From a checkpoint of a small mixture-of-experts model trained on Wikipedia: 13 layers, 4 picks a token.
Below are experts of layer 2 (counted from 0) of a mixture-of-experts language model. Rows are named router (the router's row for the expert), gate (a neuron's input weights, with its number), up (a neuron's input weights, with its number) and show model dimensions 128-191. Each number is 128 + 24 x the weight over its row's rms, rounded and kept within 0 to 255. Numbers have three digits each.
Before each expert's rows: "gets" lists some tokens that make up at least twice as much of what it gets as of all text. This comes from a sample of Wikipedia text that the model never trained on. Tokens count by the router's weight.

# expert 5
gets: " and", ".", " in", "\n", " which", " with"
router:084156122116092123120172132106136106137123148118107137102136125106108105148130121133154132129152111169092137144132077143112170104144138157156149172087104127184120079124164105137142124103112104
gate0:116104108114143130126129114102093149138155144109122192121133117093104151144162102171146149157148120133165136112124137132104162106101104112139133164180118081103124095084092109135139118115127130
up0:142127122099135119082127124129125137131100136149137099149137100143151145165111144109144138113126170125138108111126129152139132121133112159115121109115131109120143082141152156151164098130147150
gate1:101146147121132111116102092171120170137112120139173114134110144104110143119131129084152073086129087123159137083118151101117137140174141148146126156160093097102129111146122135120129155161161147
up1:132140099114112133155135152131114128129148135158177162123157120137114108102138154129140092141120160133140171163145133095140120121139131105072115083115154101158112117090124132128141095151143153
gate2:110113156086067106138155133113155150117155139097124102119147141166089131108167149082124132105175146095145172119100126120084118089116160071160116164102138070121107131080111146108120129130150135
up2:127144113113161126144106162122138098131111114123129125131132130110135094136176128124134122133111172082112123147115107133121146090117090134149139125136164146100141072123107145148081117147116082
gate3:154121147121143123102159114143148114124150127195103140128140133128127091090101124142133140143145144091124105156146090112148122144148071162133142132119121121105170144163132140162112121120136132
up3:136157134141131134177155151145179075123093135124128121122129140151134130143104129131102099124135115121182128152093176133150132108113128119081134122130166130165116138099097170125118165161146169
gate4:162125134122136163109132127128131140139089146115099134108130141135219108117102117156144098174101111128147126147162084142134140140158093158142156157104198122163119104135126131124127165128100128
up4:117149116100128113191130171131130094116145089135149123147148123088108143190150080121147127098111108115094128118152123122146153133115133121158158100147090110142165092142158141093149074137161140
gate5:102123129126140150149066117114155120130138135190114160184131109125126133111107129112124094122068107136133127128132157159105112159147106122123134147132122150137138149079141131092135099098093123
up5:162150140120083120137134123154089174133124142105112114136142144122110179134164160129151157096112108138134101131138112108110109128149156120120115126127076130104150109107114107103142150113135105
gate6:132119095073100183078100119132133132120138089101163116132127134099110133121116130152096161149102121109123139133114092121150136142135126164131099167082133164139111165103154146119103147185140103
up6:166132140112113029147162158115135126163158095168128129182118121154151124121094083153136124159174135121147137112146159134086093121128119154157114142103129133149125122096138147103094115161126177
gate7:089142124144124098092131116138147139074104117107088108132148123092141147089119104137124118124118156117139108116172134125106136129096086134111115147144155144175130074135088116112108119124085095
up7:127132123135166131126132102101164092091102105141099188090125141187157137120113157100124113124156153115075149170152136108130104127156103119097117142151169113113194127128123109122115191166117153
gate8:155113117099148158124158112121099147123146160095089111103099106138130121097153104099104094128137088150135096127108133123143161157142141137113117170126113119134149087143091089174149129078112160
up8:065115136135099092150129133124122105142109127151130092140135141088126151179164170150110156095136113141177100147142128104087137135153100117078156159171123139168147136136104175095125104101138155
gate9:136120101121105103172125107131161113115124100143098159098132179127131091125129078076118118166142134119170107184151146150136078117120138075130076106125138126103144101139120138091088128099161105
up9:133131118122125130104108158117150171126109155133127139131147140092127119105095138065156125158163113124113141165161129102123107147108067156129115118100095101111169092089125109129143152138163141
gate10:104145127145114153092117133123133138097142117160127097145097125128105124149150131115104149127109139135132105130106095127119091124127153112128109130124105093128154125135109108115102093184141117
up10:143137122129127147135132149120142158081129098116132097143173138104104181112159120120162154150132143126096119142160119145106171089148096149116102148091135111135095102139146098132099127127108106
gate11:103144133118116152159123109142131116095089102110106102130096129156157171148122140134089080111106082100140147147065158148143114134126137122092103100124109176146171126162092138093105112116168129
up11:142098080099117139132171173115138108132136140140103136092055115089133130120118136136157101150138128111085100133135122127146133119096127111154149103191148133123115141163111132152083136155098159
gate12:143164124196123112126131135149128098124140105169133121125069132154124076098175144143135133086128127150075153098150104111084108086144117118108111107074143129146138124053097126141145150106132081
up12:134111133133126138135144156144110086119146111144123113115084127169131119139156144167103116116128152142104102124127114124113111144098161148121070083144113183100121117139075099129102137116115100
gate13:145106141129081153115178152138105132123105153125132168133125171129170146094126134095113146119103093136123114065102138137094098135123114053134094125160124130101157118147166109150096141158102130
up13:147132093149121158124183142130078105115179115143143127095126126090136125127140104133110159133132132130117164097092091155144146160119167132128131140154092092095114139132163134137118107168106140
gate14:131153087066133102103139134138123137124135141146128156131132160141160108127107152160178123158149147128099132136149102152128133156144114095110116155127113124126165110102140146136114147133188134
up14:125088122168144133146104118120136128138175118100101105124143133098119126084163167129098108173176103106127148117108096148100128116121194152120141156101128184092120149102154088112152128131111141
gate15:166128107110117144133116132131155151130120106142142166124156131190084137126115123144109147124156179154153109143128118106147115151094146112124120116069122187171154163096082150162125143140214154
up15:163063101144149097146080153162172174143147116118121165129127085145146163146104139138160120119093123127078110116111115111108105144140175113153093133121145142190111111092138130154136154123147092
gate16:123194130098159174087160107115137143097094143138112127142134164131141130124092113110164125173111162123138157115168134125135156129115130136084137163100114149108141121115102099117102152143114140
up16:140135110135104151109121144129142141111146122123146134134095110099107115109114094097144127134113150162150080097130136142145103151100125090119085098092156175124139137120119172108146097169168109
gate17:141144126081120110183094122128147148070159110099104151117136150126117159152163193147117183134090157135153117131082172116140123126131114100101125099145107127099179111128111116100081142125113100
up17:095100136158116094145123103133101119085137121103107103140129136127130110116169164145085133140109108167127152157125090164104148084129106143068141086122142081141162113116132083143125108125144133
gate18:125118168104132119135136154129143151102167088169123120126127125138116133122134130105105104149126132124124125118064152092142134129145128083138093138111144076162128154126125134155132107157093135
up18:142133144119142100153141129127133146116134139081180122106079138111112148135155100130132145098120112151155097141133146119111134074135122075146096097138067147093113159154194144106089143102109124
gate19:122147125148140114131108124116103129114101145081170140133111150146152121139137154086134113178182120126145167128110116086163120175087097115137094132110139118133158103108121146121143142144150151
up19:130142137123160155095178122130135145137141151142105107125171153166112128152117121181126132094078108112110135128168116123131144070147154143110126142150153127125112112160099145128123127110127141
gate20:118109132118122119121154113147177113093134087141127126107110146137098129112153094150133137157103135116145151122072124132144114095118106113118151139110062114131190151138136109096162131135134116
up20:098143114111126113155132129107152108092112129129144097141122175199206119180098126141124126151123143131111125197176138119090097134143115181119141134129131074128147112124161156117127136127152118
gate21:055116158159109144148133084088137149121103126173088126142126105154160123134141143104093112157123118153150126141130161121166123116132158115077144134144137137152107113106153152149169122182132140
up21:105141140089117131132114157161129176126127092123123111146129168141159136144121166144146154068127137129160151139136121117119133124121119101177137126116117134087176134183145118092087171067137063
gate22:111153113115139138148136140139173158143182076190115120152129129113150105172121147136097082142116134112109139140123084140116130162133153126135126167159170116143090124111186079131121134157121125
up22:135139130141159091103150128109153157093165128158171167165134179138114142132158130126150100122109162136088171138107117082120103140137138154100146147128155136159130107124134086139136164133117116
gate23:114166135141113135146114115126137137169154134075126127114132133142129137121189153151171091153138144119099119100138105139137099124136106132125108142130157129131176148100148176079114151093150129
up23:122142132118140160092100142139078116151122120090105109128106143162106086131113115139161136114183182157134112129148133159111137141164137131147118125111127144103065119071119088121137122093146130
gate24:136129131114138139119141114109091127157125104139142162143071113132105093113128108126120082148202148113086101154137142142167156141054115099143145125138150096155105105153123105093152090156124178
up24:104139125093141132126108144118167157097133155137129133175107104141162117162103128096118140125104121110146139147098098081126121139095159122117112116158131121158133128137120162154138143092113120
gate25:154105135131142139143182129125198059116189131180115152139114121157128142080109098113106151114140077139111144112145155130126154128167123175133146117140140127095085129113113103140137107144140155
up25:117115117132094141143189120125156169104148162141109118141164140149133168127100156142085094109152124137140144153126094130167133125135116105178087120130131107083153117159121120132101116165114159
gate26:109091121126080158130183104140108096121120145112161128147172121165114120156167114099111116166130168121117167128135156157127129155111130138112084163102116138167092097089123130116144097113147094
up26:107138110132128119160118137180157125117110089126132164145111165142157105080109120143112138120144134163125174137144152132132141112148156099132128116114155117118134147091131119124112160144143124
gate27:165175112095147123113133096105118181056123105131167118162131126096141091140147100117110158104130125137123105140144126104124119147138141175146149122116119141181120106118135123106102106083108114
up27:092131147134131168105158127134184079127112129143127101129142159139180118181109158092156118099138154118115136160106154102091100137147128083110108080125154117168136131108148141151090148104133118
gate28:161123153118127146130144112134103136100135109131096144201140168156125081102124177146077119144107155164129099143181132068128133135135137136136122098120129156146176112121143107146139096139142132
up28:150065186131082180114150139156117136126130145088121122129119123167110151122130122134089171168091131121118154141126083139124121132132143157100128136117104137129151141128126094093126176088141107
gate29:138155140136146168103147113163105176109119139071069154101108119136120132095124127121111129127130162115100116115138108104108101139124111137145110132114098177156109143120119127107174106154112167
up29:129145167118107159114143091121145101161153115117161123075106142154104173137139194108128153113145132153114107119119156164116137156161084148082089166155118135143169123151125159153119100090161111
gate30:106129149087132130103108134120120144135137158110142121149129099110158146141120141145146123159112111130103109089114142165180098125132147168112158153141082114115140103142115136138140094103118129
up30:120123124145100126111144134129129124095131125170091111102127119130084112127127120116091160150125142151140175112084165151105162126143153143074135103142102154091105135103139117119116144111096102
gate31:147132155146112192156135130139141114165179145157122151148159156116130118127118114132082154136124153138107158129102084071163159159138131174098162090114107121107117111137127087099118129119108156
up31:063136130120149091112158135156108133137135116139077124139118151116141157135132142112163107116112139126146138151139163149135114127098167111098115124128136149125117150130145163127137126110122116
gate32:113127137095105095104101118133100121119123107123124133117135148154111120091168141138101113077152131105118134178130111112153120175119136148107164129159137089135113115170138131154077132129157186
up32:097150091172178112116111147166121158150136111121107126143143127112144159073139164141132089049095122076134142134146124160169140117137139123097097126101116119108120133087097125114114142133145107
gate33:118145096156114132131122111139129153134130143106131074126179141133118135152152155105143124170121104139136137130133137110085131136121140110090139191086150142131163123151098091113122081064125123
up33:123090141136082108129131129146148126183111122112120124066126099161140098161124161130134129162115181092102097125158077106101144143147178134133130132117087095105102156104120123102144159127144104
gate34:103099119132113149153133078091131156104091179178136141172123160107108180106138157153142099138120118123132160149122160142131074134104138106100110116151121098145167143160109136120174166094143116
up34:102125136118151089122097121105099128095103146092134171073134131091118135111135078140154135119130105120104113156123150096139118104130115088113108151150128152129142159158143102103168167104159132
gate35:116111102152160160108118144126153136154133120150085112149144158125154114134152076075101112113126145101188172139113112118131085136156113092157167119108114123145144118104116119114147091112126137
up35:124121122142148150148147143090132089105117165064121127147107134133138102149143139160135099122086116117104114141116110110160155066130108099102133153134158158107162166146119111155098095106145111
gate36:123132113098177087080176135126128127165168104109085120135130153171156096160146123115145094151126139137125123128116134134132131163177119123178134156138133164122115099161138110166148074128129099
up36:136133088130145135141135114132101120135118123137158109164128104051121095112109116108127101110118153148106115124111160133116107089117088153111148125136139124132131132145136106153134113143099120
gate37:108129088116107167113108125148127140108144115116148150116135122115152153185153108147118114087116191129108095172136132120137171140146130154146101128138118093158104105109117124067131140116162141
up37:112133139140113096114123130154135111135139132120148139141115098125111124094143133171126131135092086146109102136123120149107102117122117125123126119106145132116136104169133111107114076086106135
gate38:121133152135099144105082095131061130131110155140129148136147154128162126125169161134132126119128136134131172180133132095108115147100085164117162156150135134131101107150184153144167128124132114
up38:116141124157144130157150089146134139172119112162092157170145114156149156138133101152150104092121102141124142121204133123093102116114143152126134135134153147114162126148148163176144123121146132
gate39:162116137164128141174137134160140164143141094132144158146134111102162083113107111160161121110106098116128124147120102140134135163122187132157122140106141134179128129088192134185154128144179115
up39:117109113106089138154104121139111136125128126145161110103159139059139134127166116127111088104119128121110120084171101124121120105079133101170135139146154087123141109166121116080109138140112135
gate40:100095135140124136124113110117108128137159102132105129132151098167130144105180127063179111140143161119138129137138121163122097125133106133103104130118163116118155136125140116160139070140096103
up40:115115137115141119119115173124154116132156115154141116150179120096167116107150128115125167136103158124098087110142119138117132135138114144168144120125144133143149148158130146109148162110156166
gate41:155121127142136144123129120112134141184127115094107147148137114159123136126091132106122114140131108126126112117138123112131124153100105153138124138123105123114097166090124134172154135145133179
up41:124158121148101121153123145139135145122123123128153150091132124138157123143132136120134142147076125141089122120109087097131136151118111124116093172107124146102115130143112094126144155130144117
gate42:136161081136196115118157129125155094117145145151150132151095137109096143130142161115142135156114095153139120143114165122153131116099142137124088125172125145139181169088155175141138101148111123
up42:092120123151113156121160121162111139161135138083098115130126127160140138103146072091128122124140102103151170147125123119112145162140134103069118166088123112114133133158124078132083131134186142
gate43:149105134144151106090120163177125121119172115171174070114143156111097099158153208108112126090130139142102141110165148096126114134126127160136115166141155137129133122165133176133111103127107082
up43:115110132123120143126114156131127111118101061137127090130120086187123116108120100170137100191116111129105152115179099128106154113125162149104161117166167117129102126091159136152120120115138177
gate44:098160131119172140158142134134111110090139104131118071091114115153095138133167123101103099113148133127095183103148097141139161130111162118136111089118070124108105121105141122130118112120156107
up44:108129109171174067138171149093129105144131086113138128114133114105147107140142121186115094105134090117118129160121116147119131124151131141122089130117107118139131126091165090142141075110161099
gate45:150156140139161157117160079121108112119112124095148107122134152118138138106168158090142124099148099085137123120150189105109141122118168137136143086164121110117133139134153176144143139157164127
up45:142144127152159094094095136115116121101136138103128176108102120116132098105156180146109146128109133156119107113119116099106148116140118123137202096137122119157156104130125148128156135100133109
gate46:120137130134149130111122136121142106103156143095159112131111153118095147141132119093133167128097169142109085148139161123130119109148111176119129200092129149179133128119078133129104102102123150
up46:162135139125119093131088138145163106133121097123144108155098089105157124104128145145148127077177147085165110137166086130127115117118149127130106112108107114119144146129101134131104120152178146
gate47:095141123128109153115115096093094175071125177094122152083126140079145129108130133153153174136133157128147130095122161154120137106105133129162118170156090122095136090134110125121141093071138135
up47:112145131139114163134142151115126115117088147149137134084175155108104137119148114146190148121114154137144163123154153114161123139155115137138130144061109119148146142134083146121099148164111138
gate48:118130155133125125113145131157115145138153128126108118114103162153148112112125165083138074164064180063075154132133131095117145129131063168124131147145126184149191130110117106160155125103184158
up48:129096108125131140118141134177085149132129118116145090129173175119106169112161131180141119120095152134133166129107114147124153140118128115124176137108127125147117129112152157146122138109120124
gate49:148151125096136118151127133090146126184053119143102144115132127163096115137119129092140102161144109155120080104130105117113169120091126169132114115172107148156152145097103144122113099125134110
up49:127152090147135175097144127134178134160125127124177082107132175168085105132130113119161152114147123106058192113117120134109132123104070174155144104141136122141143137125144124119071101143178105
gate50:132139095130126118107122119124151114094149138116125121144143148118163094104133102115130143156125165108138123103132120154100109129124147118163128117123148159085146106157121106166089102124148183
up50:102095150135129125147102114116143138204122109126123163097159117178119160129069119100148140140142120102118128133106072109134126143176124107146134132178143110148171140128169142093143126115150115
gate51:132154119118126144155160115124089145154159111135112157117197140139112146085089110117138115114143107139107160166106125146143115150158109129150115105102139136165136120131079138161162161143160127
up51:143102126160124135130092170158156132152191126141109080109143089121111135163137132121162094100122156141145097110111117130129136128151132111151107125175159099106121149121176105124186107122118139
gate52:129127146134150111147105091134113146144094116186151156110134154144092135122121109115098141086114137117162083101099163127132092156102118133085115137099132146161126101129157111115146151140106174
up52:158127142143148151098109088138115139126150121111123128120137151125118045116098130121131129134156135158115110121153099123135133097147113135134147117127149112141108125113113137147090098148156094
gate53:115122097141094144135122134127163137113151128115075108148153166167169161080089163120121097084182143140131136149113129129183118133109131127080086151131131097170133078152121123095128103133101103
up53:115144101109150157138123170118161130126146120132148155158105119146115114132118139098141141119105131120138126117157164151122128134115105115168119110162168095140132102122103131156131081135149176
gate54:120131100138119149131134115158135138111124117123116167144137136172122148129126098123146163129108136106125151150130146106123145146141106102118117141126121097161144131087163118106149144114115140
up54:123133129143114150178180155107154120153148132142127107138120144105143147132145152154132161148155132129149142131108099129125118077098101145142203124148126150129159149160128150151120146137124151
gate55:156149143124121111090134136156103166137120131147107157128092155117131163144149123115113121138112114120115156114095117135147081125104152111116132139119172085108151126118177110147118122110117145
up55:143130146111137139107172174181101144125105146110118119103131146148133077103065165156112148153151148176153150113116112165148121140136080133150124151124131145125099138137172118130142152101128159
gate56:154111135129094117138137110167140115160136108129140126138116137129117180150114139082142101146158138116128178141093076125116133149158082107146082111112144144173129112146138099107115104116133124
up56:163130146130102115106095138136089141122148149134090106108142070162124129169151106137125110173169158126120128112116119121099132161134095111147153121124209114096137129119170118105145108139150142
gate57:103067126138129088171113083133152161151120117154157121127150172122144156127133124112110113092132143129171131146095138115148131131143118130095147129117129131116178195108091103128146143066152151
up57:139097108126163139113064159099162139130110136102145125127092140118141123120118104109140158182148083103118137101114145155175122098120128109135167111152145127102088136114106117116100074166119174
gate58:127133175115128145115126129119102098128141150122150104116129190130155167114175117151137129146135091081121162143099138136105119121104120104101079158107122135148176136084180122136096121170153116
up58:081102095125138121157150098142127129090087098119139099137098105100121163138126094141143109115139094096128129106104133121221128101126160122073152141097147144146127102123109135121091106110089150
gate59:131128121134143108103115097150123146074098131156099160120183145131113087178161101118128122138122182119159125104155156108137135103130141088136080111112136102121128103124155122125135139095167132
up59:075131165165118142117080143116181125082079148154123113107146125116134137136170144101118204103123134099148145130082101097128159115103130150126124143114111138098114104139139125091130137101126160
gate60:160155085141118179141115104113168119149152098141126093100146131112123101136136095146106116099128134126081141097123132103129116120126140168104171092067171145131124139107155136098112132115137157
up60:138112125145117154138140127120093104157138109117147117136124145140151097129123102122097115161169143141143107171150158104112089126145126135136152149133093187143110129129122145169181139096129180
gate61:109145125123128104131134131129098138109112123124130122160072138124158110156167100119126128141116126061105118160117167123141138114139150106157133125154104104104098138155134159148122155141114166
up61:153093151137185107137112131110181177149100147170126138102109137130095132085103116113116165174113124150176128125126112124119169092096120089146126122105123150176114165077132084127151141120135142
gate62:145107109164157135116113135146083131123092114186179153142108088129118108134146093131129130135152124113127112170137137120115149130106150135151129115142125144118103113145133076140141126172178147
up62:154128116140140133133121127088143106074095148175187124165126077109122152129096106156161131133118098168145162156149112133088149124098128157124126155118160109118114128103129128163132144164114140
gate63:152127097138087117148159110113091162139142148098145085147169154133158123140123117125155167113089140156128117113172126100085112102129089154142131120138093125088102103173127119157145081075122114
up63:079101103111131135129130137100138113168142113110131117067121138135096119128163128173151122160112170087103144140131127069151095142112092133089151135092133144111107129083115140112119143151117144
gate64:124138113142145129127123120131114122129142108133100146140115165152102142160159143116172144136168148095114143134092083113143104119131128142162170109083104170144115135128140092142119113179146123
up64:136114096141140146122148132186156128163113142091158173147165129157086131136104054122139124115135131156126110101144113112126119137135143133133113108128119141164123122105115116144146138154150129
gate65:098110142113118154087183091101106117156107160118097098136120148112094144151121161113139085136117146086134146083139141139131130114121127143120088153180125087127146151113088113139107124156099149
up65:121155119103118112125093130133107183141112103115119129141102109130127125101109157138102137140117086104153178121146146110182150178152179144130110100122131145134126159118110123151138094115129079
gate66:142153112115137094107106154090142120146168106096146136120114120125118163165135157109083152112111153183097138128165156106145119145160116141142164091195162120145117159128106138130141088151139166
up66:148092175117133108142153141176123139104127104152099115102168148088119113101121156118186118137126085110131117114153117156109181134106125147150149103129172101121116103113159139126118118095165124
gate67:163104146099154102107059090115151150091133153142149152167142142106097180148168108091114147112146157160154092091128105133176097145090157145131150085116147100089103153111115135135082126173106171
up67:081131126091096126144095134133121128095143142107102141161164104124141155137123098082056132113133117137120067105108150164119142100120127079088112131177152154129134122147116138101121150092126184
gate68:090092177160074157155119101154125122108118114119122096120119138103149124109180151111092149148160105115143106112127125117066114178132164114099112159127121109155135109143137145152154120146144080
up68:097103111137091122112130139133116177138153114165100155137117116147122103129138135159112087097117119146102124144163162113092155142107141138134143134074142108127128106133096154132168121144136105
gate69:132126143135159111157141131139136191135127125146139120121145132144162143082124142141107105137099131175120108129118120131163082134123141148163098136074126157153113094102096142170133101168151140
up69:137140145161119097146123103151142133143129098141112112167125122141100145156130130125106134126103119133125122107096132087105089114128143099095090151128151099199121118148156130190144121143168140
gate70:122121140108122149101089078168126137172133134126173136101162152115163167101150123094109103149103114089121123138123141134156111127123096118085104102155127138102160105119122105110117132170149138
up70:118184136096124100089099118136098149161109136122061095179145166135146117110105142178100112150136116151129107187093116120099128100129112133118090118132139127122155144155157116125100115125160087
gate71:114105158131115119128109111136186116135115157102134138138161114130135146102110112095134092128141141146139118138119126082134080149128171115138137123118125109150135127153164114127110114147108108
up71:112083158172119144075162126127125120126181150130140101152138132125115103128121130072057137111164150116141132177145141090150108172142134141172126134123100089132101139175116119088135114092116107
gate72:132103130130122188117128109129150124131169117173119129114107139159148122111149129112096099155122128090167083154145143149115145154138160111170143159149105130124120132113124167094088149156133166
up72:124114166113074071163120113173102116098147122117121147142095151145103109140164154107084091103150121107175154138129104114118136144139168122131119144095131096135139138178124117137133077102136124
gate73:139165096073162119074130107139088144155140111136168114151149125140135156105128138152111127154122146143121149126127107153109063136109121128123154160133110150107128118134123158156161152101159126
up73:151138108129127136117123118092124105112165105092143125127107147137127121188087142110108120137117095115096107146063100115148104170145094127125084143074111130152132120157135143143126175101125120
gate74:158148090051115169143117090099129141174138094122115067171113123119121157121170123126097171121110118160087166107112120126171167116135158148118091117113139161140127120115159140081110108127169126
up74:093135157138141127089136152151093127091111102080106139140131132142102133108130138109093128127125110124132057156114156112124143133123135124120132143108098118155096150150139150128138141115145127
gate75:123122120134103150099127154149129133163177137118093093117098135113175092134103141082160131142121102113144113137124125097110132157095098105144130156112159145139142136108117116127107157111108136
up75:104119134141131095134111149108119146112137153122086148136118081158110168142148099167151090097063133112095143125135099146124138123117098135160120104183137126100179135139070099142153127104132155
gate76:136160115105136116112155088125166157142139148150184098116136152154106157182156181167115116145166142141141150110095129112149113179121163156123092097091134113146130127119105102135111150115129144
up76:075126133127153146156144114108112108130106163131098143127114141140138059093105126148142101099144117123106146120143115121117116078122116134121159148138099137133142110136096158140096117126139167
gate77:129137137092163116107151139157142141160109167139095127145141160172107138084116110093117114123180146128162167148096118118111124159150075091169150124097138140147084101122105161108144112128148127
up77:101152093139125136135103115097120159107090074122092170115152101104088132135112156132085079115064130139095107136107140119159159134112148165132055139105117157108095096138140099116135152158138090
gate78:078114100127116100130145110165121094117127146159116137102117173115141151116130142115123105134116148128118150152172117145158129106126154106108118137135134159124107113107090134106097134133139114
up78:097110135143150137130109115123124138137091134119057159157123130119101153094144114120090118142119133170096114141132110133092126101117141158163128090082115123131136160130142147087193137109128118
gate79:107154091161113136117152132085093157172124173119135142168145141136152147115092107118143113164089128164106130167173118117139147165100147111119145153129141145136117110112085116157141143126113131
up79:112157140155143118149152178108121098140105132150142136142110120138126172124117151118121140147122086161121110109133123101153136112145172131094170138120163167134097111079128125118134109125066119
gate80:118143156097159137138165119147125146125140098144128120152109130138117084158104136136068137133194157117160149088148170130134081148135086144142119161142170139169150093132164115110106106180137111
up80:153082120141130132088131112129102156112110106144111143141125119101108137114101138090094114144178141123086142128095118131130136141092122129135113133130128163129125136147165126098147136149156143
gate81:158109131124155148143143130125137139127095096143138137157162125083127148113124166078118167136156119124143086118137134130152145136114119138122136148084161156132148118105123158131144137070128152
up81:132179115123089119152122148173110173164138143135152079063121147089139128076118135075089146129142141091129183125083139144131124136124123123127090119131120133102090138148152175134148164131124154
gate82:170138122114152095102105121113086109129108117058109160142131123134129156123128105087151094175160142081100145120120113108166143166111097147137081147127119126145080119111142101153125120129094148
up82:122104136152125117105150139124145131131139127162132166133192070126133114129082136171162124129094132152150134150155131082148101132130122171118125112139129096116110125138122121125167127131168156
gate83:144091120132120155141135112110146152100101099145134111095112129105173169129146101085112137128136172140123143105113100140143124108098151097102081144084125154137142106139087132111097163126128143
up83:142149154107118151174101143156085151161156146102113117122124116163107144134158110126112116125143143153147101120146174093120093157115117088127126106147145122113102127122107114104122146147146147
gate84:130128142133112120097153129119074102163106135119127093099135159117177090108103120103165108137092148127127144140158131102146172145065147098116161113121128124159160130108133114098121100113126102
up84:111128122129140111085091117124167109158167177121117109118099165141118107141162159115131168117139168126142094145141178124130131127099084111148118129112154108128128148186080130116136118130087115
gate85:149118176129125120139133115156134167159145095133114177104102149120163108120102130119112154107115060128116079099163113142115130123103174148163071149146133141107118156102102104138099140134115177
up85:116112088146126140136136134163169118126164169128121180119112084124140149155114115124132132100165124084109127173131172127142152109109169179128114091122115129135113131126159068136144095165152145
gate86:141097169129132146136164089119110133145141124115142104152120104130113155119149094093138130082099181136144082129139145118117148080121157152122086108106082159133134152099160107131155117127125123
up86:124154083124132078120154113126122105083089123112150079153065140109112136133142137093082159151144143132139128159093102136142088107102164115097173124158147148149125145126136103080142094158125109
gate87:122090171141139127123055107161138129098101118109175157129154112121112083076133154062128157104168101136143101085145128114138120173118151113146152123109130151135098110074122160135155121156140115
up87:101169149128133135110128114128141113152138132125074164131134146158112104113121132130160138108120111122083101198145118098149118085077093119141151168159127151100079134117123093097159152142166148
gate88:138121155112103134118127136103153153155106153119097107124135144158119070130110165169137133092139108121113175126095106117162094131164132128129132155162163128148089166093126163112107137114126162
up88:084186118138146150118176135141176112103158126115115166101131101142139062105092147125152148158111077115141076163118128117151138113111115125156102115106125116146101152138125123144121111114095149
gate89:117128117123137127117132104118132132122131125163088154131100156154142115133129084145115159187151094120157121125109150126160123141125164152101072119098144135134118165114132121191125112119104116
up89:150155125161192147095137165150183113138129111149096167105110093149152140111148146143132165125137170142120103124108142141172135133107148111153135114117080107120114159161119132177101154113102146
gate90:103140108136147164108124089157159121138162136143156142153126165121154166178127121107183119138177153153139163165083139113144147131083147120134101090131120072113140122133165120112098164116139117
up90:094107159113112114112093095136093096133142115140082125145120110148122080173115148119131127119111112096153137121128079109101111148142129150146152115121109116155152142148138113111110129102059128
gate91:143114088116127150131116126097118113174120169185139135112179122168154094140164156136121134093133139157104140118088143127143070146124138159137080124153089114138136153098101141117182134134141163
up91:125134124095129146113146170167122104135161112134114124153155104104153099134124125157115096153122148151141137076115159090161089140127158140153120147146172095149107150145132137113142134126115125
gate92:148161153105119081103093085129121158123082130139098131139170090089152155124159170089111126142151103137125148184140129050140165129112147129120063114108109132133125145142106077125099116134128124
up92:158129146131079075128170113191127143127115118047138103126176150150182159162134135140119085149172115131118151125120116150137090120138150175149129131112110122132101166147115112138145097113124154
gate93:152141137129115157094138121102098165125132156169131104125159150105101083153151136083132148159145133137128110149115179112112095164114084114114123105123113110103114116126093117140128106139072124
up93:112184118154135127129120123152110108155114130075172154172155102130129149107084147164170138176111112154134141143180105171109145158144114143103091129116117147107140114111149126102123160107107147
gate94:193131120131140122140134134150133105111171086144120107096138083141131116155118165167096127153079115155135125135081118128154114122127114177119150136150110155119098112145111138124146140119083098
up94:130116108089124123100109106104127147142134134101194143128135112143093134131140128129113097156145088125112163143146123136172110137149139108065119100099116148183093103093147176124112140143174161
gate95:132132135135138117084116167104106148121105114154180143149139103114116129140113128099086144136122136136106138126135096112095125120117162131130125124123168153120086091125140093182112126117115098
up95:134074159142130165133133126142123139091125125064151138140130129116143102111099095123137137134119126110152140139153123118137123083146151115112082158088141142128096126140107096164167179130134100
gate96:113135108121157095146149111157111137114081115102149095109120126154141141113163108110146177095143115137121120157100163123129138082122114115072116112174113115181117120099125122103109142119124095
up96:176149104094103106119131077119147112154129154117122109105094124124090098108144164111106070147115181124104112146155110129119149136104141110127161157114090127098158116155108114123108126110121136
gate97:129157181130146112149159101123124150170125148087103130162148149134188115143125117122135131122148146089127097134130132102076140137113125132078150142130122137114166103114123126105148139124136124
up97:148146119104129144130130147162163114072108124126160126097181118102177146138119133132135120090136157147139124138123170135154154099098125092117139119111154116154130130104109148090122139142133105
gate98:129144139139136105146123126144156115132114095137100148160161124175100149128108104103167110122173170081131123127093105120126166151159155116126112152156060112129120094149136084130132107119192163
up98:145155085133111160165125162100122136129132150107116145148125149161121124133156139140122160153119108163121116139152121103123114157136117093149120159132129152091147152101160118123121123125074138
gate99:142101079114117121075148095120114124119127133161140135135074136131173090157086157126086173118148161136140122167152098118126134110115183137127142124108123131159153106120090117147120112140103110
up99:187162161107148173129145112131111143157121127109093127133162079102096159111125147130144117148109113126153090145160116086130164105153106125124137104144103159098092136123118128080128142139148143
gate100:117116108120116116116141122133160132141120097132126128133102174181124121131131177129149158121124116126151134124141173103151147153081111098114083100121111098142130098135163105139124085123138082
up100:151146156128154167129130090148095130127143123161127124157116165160112169118133126088127125167106109133165142133163125129148120130144149121155114086096117199113142152120088132094113092144138151
gate101:101136103134149140134143128151128086120133127153096081152132129113127123124139152091147106150163101129143174106101141126087121115187123114164145147114123143143120120154138144113084103107101130
up101:123120120128083127157136107119142136164138167132158141131154097154112102102135166142128122137110155162113122118152120109134100117152152156118173117131140171123128079111111130113133136142134086